config.yaml
n_layer: 13
d_model: 512
n_experts: 24
experts_per_token: 3
d_expert: 112
d_shared_expert: 0
activation: "swiglu"
moe_layers: [0, 1, 2, 3, 4, 5, 6, 7, 8, 9, 10, 11, 12]
router_score: "sigmoid"
normalize_top_k: false
routed_scale: 1.15
balance_loss: 0.0195
balance_bias: false
router_bias: true
init_std_router: 0.00821
lr_router: 0.000581
n_head: 8
n_kv_head: 8
head_dim: 64
vocab_size: 32768
norm: "rmsnorm"
norm_place: "pre"
norm_eps: 1e-05
positions: "learned"
qk_norm: false
attn_scale: 0.125
tie_embeddings: true
parallel_block: false
init: "normal"
init_std_qkv: 0.0324
init_std_o: 0.0324
init_std_up: 0.0324
init_std_down: 0.0324
optimizer: "adamw"
lr: 0.00057
lr_mult_up: 0.655
beta1: 0.9
beta2: 0.98
lr_head: 0.00398
warmup_steps: 221
schedule: "wsd"
decay_fraction: 0.875
decay_shape: "linear"
final_lr_fraction: 0.1
batch_tokens: 65536
seq_len: 1024
doc_mask: true
train_tokens: 613600000
steps: 9363
dataset: "wikipedia_en"
Below are experts of layer 3 (counted from 0) of a mixture-of-experts language model. Rows are named router (the router's row for the expert), down (a neuron's output weights, with its number) and show model dimensions 192-255. Each number is 128 + 32 x the weight over its row's rms, rounded and kept within 0 to 255. Numbers have three digits each.
After each expert's rows: a language model's description of what the expert responds to. This comes from a sample of Wikipedia text that the model never trained on.

# expert 3
router:149083114148170134138150135105159092135120135107103133095129141130081163131151074124123108159112159139113117145143224109198114108075114089104120151081133164123110123153096087124125116165112106
down0:134134065153118139101181158104149187108063109145156115078131117111150123121131132174123144097036122098145103118192123144174134149113130117111106137102147147173086157150158131127131169115177104
down1:170139053137176162137114165113123134134180119118088136077142174101092146135108143110098172187128089155123111087170119120124117102084163093130079110132157116109087118185105162112101125128127125
down2:142141106176132107121179066157142158156156098177133120112169121188146121147120092137170160101174116125087156149160177107132195134173067138099124105128131184122128181085168102097183127093140118
down3:136091105111091130150133127166191123153143132107152099072088124132155075080135056170105167142161110153129128135161103159154112159089139098108132087104153127119126101102097129121137089151098097
down4:077183191159183116134064143163151163125096190107151121145125160175149133074107126062104127108147082140122165084086135183102093113154086150126129118181102151111095099148082140140140194079057106
down5:150115141105145091144136148108168170150121128152123109151139074131087104107156066097086099107178112121112183127139140081089126159078131141124146118095112036082171137123107135092121147137154154
What it handles: Infobox field punctuation

# expert 20
router:107099113110138168173164146148162108098149107140158127140137130150108153184083112144129031140127152166087076091156171186179142112151157102101083142140149206173130139113137119095115111101118152
down0:123118122112061078125150109090117057157090155067079110116171128150138124107085127135128130194117130091154092116046114195171087147112136102115080142130120107077134105192183150175148135119165106
down1:087152113202102121112086157127070082091106163142119225089125152155108109161190159122117113191117115144129106094098191156118140125095130173168166127050155095129166160137147124171085196087098134
down2:130103145072138184107094131165175106138151103072141137160100124137116176111152093084126135092106149087083113079138092114150145177110098119084076126083174088127137163125154141161144165034161146
down3:184121077169125144155157117078113141166102106096049166221167076141034111109086127129149142140070155103163115181132185107174103055101115117085160110149146122166112173168103106115104143089147134
down4:178122145094102107169150157144161112159098153103099094139125130126139132093154102159129156081151117150163109123070158136147110134138144171126123099105116121089104133108083092122063133062110135
down5:110110142208149174142127114104106187178093174095151214191124116071116092127164101139124121119159102130111171132098166148098125085166108111118123128180141202100136140083087131146124121153117158
What it handles: Abstract noun suffixes

# expert 11
router:146134133141144147146137124136139114131162061179136086072195111136111101158114126130183121140167116099141083132138121128135099183127116077092074121109127126127120157132127123173124171110069156
down0:156076101099095100106172092155110141161124137206116121150144087153115125126128168156141121079113186185097100181164107126140121089146140110124155113193120191083146103107106120090179134134124107
down1:072096128178069155122168073149124156098129133147106102115108097119154146129134052108111128091146159109105115065140183191077090087097139110202106122126114136118143137108114206086127139110115174
down2:131104171142115173131116158158025116060126143058095094157170161151151165187152079089101160078078116085166183098169066088146134110079149121129148119137194131137141122085155207129093142108068180
down3:121124071103158096121151113156133113167130106139096077091119108131064086132122090146104138113125098093112109113083160153103151137085065141147055111165124133176121139136196141139107088077141074
down4:103084090168142074178128125107142136080153143137143058160131072114167186125172110127121082127120111078176129052146117142169147094098127135072135173111088063139077123145122107156116130113072159
down5:132156138110155085167119099102090127134091107152167182130140104120191137085155098098125140080143183112120164088171186086172138144166152118131136107056121179090130057109108119107152146157169122
What it handles: Name-internal word pieces

# expert 17
router:123154096093162188137132075133188094140124085117203128157125110105141102099142095069090145109210179153132121121130124097104153193158108086089123132148141083176126117133128106130114183218164196
down0:103121121131101076149121156077097141120102115153171085142118142119151106163138134095190150206180136133111071203131141133112060053183182129129134085070142097153090076147136134111138118116128126
down1:153069143109154111130106076138123116151151166119173138146128110088118124099115141234132096115103160116156128184152104093071175068087148104159038155148111115131156081105124107097134119126098110
down2:127136089083109079136096096117090101140137107147163207126119107093171126116149138102140118159133149117136118142160118209120067043172138174151129161152133126099186102108020133166070124169145149
down3:138136134077134136095134156154144112122105135108131117122148116149155138127108145133109161167107164164183143166128109132190079141086142128166083040108097077083099145155139119118105115090161129
down4:129135106135084099100101139138128130113132147084124173168186140152121124126061090124183107104128089142126112168085119130156138152150124108122079131176121147032101085065142134101146111106087122
down5:072136115129038086105140115119125145154162131127141141151110158106150131137131079143112106178116164130120134093153091130119088124120119164142127154152098174134161174138099149106109164156123141
What it handles: Taxonomy and scientific lists

# expert 4
router:139150070131186142130205110130200143104164075171156128118138123131118163167129183054099149082055088129061162081170103109129062071138144091144106154136130152141187110076175106171088162131161131
down0:105148058159108127147130086120142115127142132147111125188128126167143143139143113107152114091151155105126151137107052160173071169156101145160125095188130127117122161107101074124143170130096109
down1:164155091123154117078169122156105105087129199077136087168111100170142144078150144085092139144206089167144141145143172065091094100114129168138106077153141125150124111116108156071133093131103149
down2:098121133109207114084098116082129105072079183208130158135101120084095121144110107131108137140107130125167055186148138172139108139114071130177128133074162141123147168145060101151207155164202148
down3:181068113110115080138125073113148160175120142201130171140057145113162177104208139106123193081110072148119137092099081065076100111152066117142144155133179114160157098120161151124129165073121162
down4:121142130115131182160143160143129145136136131180124136151126084148157163137092166151160119121114178124154118149128104134163100105134088145133142179095114140159091141207153132120123140149147185
down5:127119082134131171165159129138135091121162144170132141128115155128119173117120121108147105116131156133157090169116099092167187129058109125189090163146146120106109115157209142090144144098141084
What it handles: Month names and places

# expert 9
router:089083095153117117134129133085099109131164083136141099115131113129101161165126102174127068178115075162121061123143179072191124185108101064087099147098138143125070133094118130156113099107118123
down0:114113147120113156134139076136141156137210159174202140168138182143149181152095133133119150096131124098109127133142148149095159111069090098092170066140127114135116104177048141144108205124115107
down1:117100085078092106099148114153093186105169119102080140147161180094116102143124152076134114087146141104106117123130140162165118152160117114124078108167068111052114158091142107139117164044154125
down2:137114128129122108088140154078158152131143121116119140116138143143142078183077167096111124094162144108137063183141136127134122123114122138180146134123122119177084128118148120089071140130146123
down3:111080074073145137118111145157054092135107172074112097162128073162132179070086131165113146081124145176116094119145114103122102085099127171126118159111121159112102141090161182134117102125174158
down4:100110130117155101138152090189112149104152148138073145125061132134148113085113123169064129097099154133120158147140105156133132137101189164131098212170150142136112147199068087122137123077143098
down5:151171103139142152157146191080107146126142090108126115107140129151141113101159135090120175211084123156067096144099111154141155167190141107099077191116111064129067095105113154090167096143114130
What it handles: Content words in argument

# expert 12
router:030136044139170125107154076092097138127161132093099080107123123117091153145139149109125154096110101144112127068160135075150129139181156073088106119122147124122134096138077082161106125154135125
down0:121107096157086098173089136118096113135166135194193086101139117158141128153110097140125121149123091135140120135065182139158158155122090113110113128089158089126171138203092174091146122162123138
down1:079183139136128176095143128124135114105077142124095130137114162125165117140107184082163163122146154168137109137182148079116089079123142143112124094071139084123105135119111116143156133140183094
down2:153083155126151090124132140180131124170131072132098095165129115142174117110168131162148165135164092091110114159096136162138139109153090129166185130096135113118104126107167115084132106115161134
down3:174134135130147090117125146105143149142162144093104173078085139158122106139094096159152137141152126115112098121079130152176065162103117093089092146139104145100190108172123130129112128095097139
down4:092079121152135137128077162090135143119047079086077132131114145085135083169086146098125135090113102105184123112177137147095167176113173147175139081055096084095092149050139129085089160169172163
down5:080107097126086117083130093156100078148143106111070135148097136154111118111116143088094089127102161082144156123127103147128132148122096147111133165068116152054107151102191144118164076139203111
What it handles: Year digits and business

# expert 5
router:121115106088145131121127108094106128201150142149105088119149081090127151126139110163158109152121133110175101170143127158147187137093110106163092111132170175131156103103134155153113164155120168
down0:155132117072110195157136132145110151096105155019116114095112120075148137140160153158076171173046144126133192136128142111145114169119113104121130173180159121122140081077142099068209134087191136
down1:147114094130124122180101155113100082158117181146140110166118183136148111113094131075117105128098150161113171115130088121142112123176161162104135058076103130145120068139105143153187057132106136
down2:133110078106158173103150099181153050109173147061080186095160126177159175146133131076126106157155140163156109083141143119162082162107155137146147161148162165083112134123092096144111168134112158
down3:127130113158108123127156168135148114111192160131173122172112134134089105066118146153075100139198106157120163106082193100128119098148152123099111133087128041082119103112121119065139167089156197
down4:090125144149125150094152136159087106148084141079153128136100110136137070110159130157120132110103114142112105147143152094170147123164121081052151097115073119085099119128172120090139208192093155
down5:097129143108110149052162150168112133099079108163190137135136118097143146112169146070102135151185160097093128201166127132114133131166122165125147147062141121122115113145185104117176093158139190
What it handles: Pronouns and discourse words

# expert 21
router:114132182167187108115136121127152055104145125135149160126089113145102058129092129119110146158152166090162083123076096105074118129160146106140151135119160174122116180133112123135124181127073115
down0:149165151058147163062124077145200188113142111106133123097137157156117110163181063107123091122128097113125156175082177152147072127092091106150141149136134165184136089094099112162136152147153131
down1:131149198124096112168112119133116115185158137133040074165108118113095147133105226153134149111091156096140149097168127109174118158105082107161136135150143175123166150119113162187083112190167143
down2:132143140143097136087060159085100149138176099167039152161123152139153115097176102118151122120168164171116147159075153144112156120120086155097202097150084063168075146080111138137126116110189123
down3:119167119065169146103127091139089122138165165111154129095137105108112135145126164119104140113105095146130122122126126115102104182084119143044069058134163061150099141152142060131142162119106115
down4:145183099120156145107191169119115137117125130143113202125140132156129123141112117148106135145108115133175129166158173154151144191136179155112092135117127107145125131107126107086131113162133086
down5:120100169121215135132111124094141127053084168127108106172174171123164109098137114148107109098122159077104081123112103117100159025148117156142110110112084102104130143078119111164142187120131148
What it handles: Commas

# expert 16
router:154203134124169138137208124092176104152173076111169150125140134149105150114134163079052103187117188137125117101125156115117161136145157088138122132108131127092150154090125109139116186105066085
down0:096125166127153124149104142131088123159157125137120126166158145162135112118116135077164147127112118130145147145116062107084132125151095117135126066167114131132112127172149167113171161073128109
down1:122080117087104086161155188119108176099128138168099161102141117083139155174135104154144117144133133100086171166084161087166133186140166128069104134086119120149094131168091097122150096141169135
down2:116186101070127156135173122164132180028100079166140162085129150148132099115157136079137082123110048119123136063143113143131081079090032142136136118102120164120165073150127120108084159115103121
down3:172150117105098096129162145167110125102111148069166156042190107133126137121149098093186154086117123144158076113107143137188093163123133099089133111122165087168189143126163145115074101120122131
down4:079104135153121093172104179114185112113094150126125160167093058099102119119021120143182101127113106113158111123152182169103141132180151129156128178102119154139158138116168099125118108123098208
down5:093165148087088134124109124158086094102167178084059096128151175155133092136094119099122097163145141101118179110145155178151078078145104122103125151101079152135130107070121229111118130130112089
What it handles: Table cells and racing

# expert 14
router:142160088192165119142166110172150052121169121081153132081093075123111057118137118107119106201148098164149047142168170123059127141122147112103120159087088110101113119172151140197089187182119145
down0:143143119113126049077161086138165177140129134117099061126158089098147148110127168177151106132098132060112102144155196074186128176147135116115131153124088123139095145150136147086033075145104142
down1:140071123130071133116187174137087110117093086237148118135090111087146055088164139157096110172047155083137099141125087109131151165122133145088140111169117151130121128117144124072180124119115088
down2:120162129101113202135158081078149152082127183101105104157146100168138153160093077066176140167095120080093140126134177134144176107151065130120090106122148089172121185076098144097195167111135042
down3:172143122088111141205103191097081135131159111179122109140115187135064137126117132094126186100126123088102121089178173093187087113114053148082118093118164130096183141079131140168116185097149137
down4:141102122096123148159077193155160180121114092161152125088147143129135102142114088146153095115113111121198183140130136065106061121106078097085148093120081106107144105184148115140032088110103091
down5:162133172136144084166120158111165190116128114086057165122138083180074158110115140128064118094150117117138172133123104189148122072083183058123156110163102145179110136128087156114141108066110140
What it handles: Mid-word name syllables

# expert 22
router:098154154143158103141140152177152119135181106139087165071197117159139147206113088121126085126196097095152140084106111123085160143117149094184121131119147119103147103091204152143071142088151149
down0:117115159162125151176125102119103141135135140160141142117199121113117137105204152145061197082142115136071107114125068188175112119132138113123069085132123162140101149148108105139139121094141115
down1:159151157133164119155154123125102068093137158164119112149137084125167095152140137149095150114082164189106112143108149110133084072148137143165169136081081133096123044074089114159120132121143128
down2:141171100157138130130164111092099129118168126066088124131119126039130150150102154129117138088108115157170152073119089068127062140073094134118060129121144149106151111093123143138145116156108102
down3:043114106155174100146108105140138114157160109107130180092104114141167155139136120117109138064175141129085165143161065104088197105116130154122116092215091136131137112168108200094120131161080074
down4:135118141181118079128097085176078144129101151076122137076163144118119071074128114144133119092179158136097124097145147077094149124131120100153066134109095155118119117105150159151162137112149127
down5:178167129110146057102080138162120063152110114127098167138095169147116186103150171148137139099133117044128073132171094157123158121143183125129121113136150118174125120103166112104135091125146121
What it handles: Titles and agent nouns